Weights of a small mixture-of-experts language model, trained from scratch on English Wikipedia: 14 layers.
Below are experts of layer 2 (counted from 0) of a mixture-of-experts language model. Rows are named router (the router's row for the expert) and show model dimensions 0-63. Each number is 128 + 32 x the weight over its row's rms, rounded and kept within 0 to 255. Numbers have three digits each.
Before each expert's rows: "gets" lists some tokens that make up at least twice as much of what it gets as of all text. This comes from a sample of Wikipedia text that the model never trained on. Tokens count by the router's weight.

# expert 12
gets: "-", "\n", ",", " to", " L", " S"
router:053125165095153120128117152060086122063126114109112143199111147097100088123144137186069143109131139146095109050105124098126173108157057117161143152148181202174082147114130117113192161177135166

# expert 15
gets: "3", " of", "4", "0", "or", "5"
router:064109126081161108136163166096109131065155108078043163164100171094080095111121150213096114113169118129120095093111119105130160104178056170202123173151165131142098141092103103116176174132126146

# expert 7
gets: "\n", " |\n", ")\n", " a", " in", "ic"
router:102131134094119097162141105060079184095161121100115130164087136084095096120146133131082127101152110189168165083131136123135197125155080129142116200133188138114109107100098132154162140103125122

# expert 0
gets: " |", ".\n\n", "199", " in", " and", " of"
router:083133156084148119116146146069114172092161094118116165139098124108085119116180130175066113084168097177145120092127101110108148104127086130163151170123151149155115131100065099118174157136147165

# expert 8
gets: " the", " |", " and", " The", ".\n\n", " ("
router:084152155086160097098165171108067160113155097101104189170091109098084099144151121148064110134166108158160143087111122092110159113132100114157135188128164164143095115079095093105152146133144167

# expert 13
gets: " |", "-", " in", "a", "i", "2"
router:064115141086178095125138169077120137064179121084085131170118148104098083108138127195095126124139103172124096073124109081110163103144052101185153140126192159140109128091078090090183174148168147

# expert 2
gets: ".", ",", ")", ";", ".\n\n", ")."
router:064146168098145153103127206084125146060152132122100153183108141122108113124143123192072130135134066128121103072118126113080142090145071135170161128096138156162084130115090119116178162167179140

# expert 10
gets: "-", " |", "\n", ":", "|", "\n\n"
router:102120118120188079112181150112125148120177093089083177131150094119119121111140109143105143136157121143104140112088102071110098125104133116160141163127159163140110088133087097085147133108137192

# expert 11
gets: " ", " and", ",", " (", " was", "ing"
router:070140148095157115115152165064114145089164113092087148152111131106090087127172105188057107128133110144113130095123132102078153085141079111159158165144158151162104109103082117124193151121142162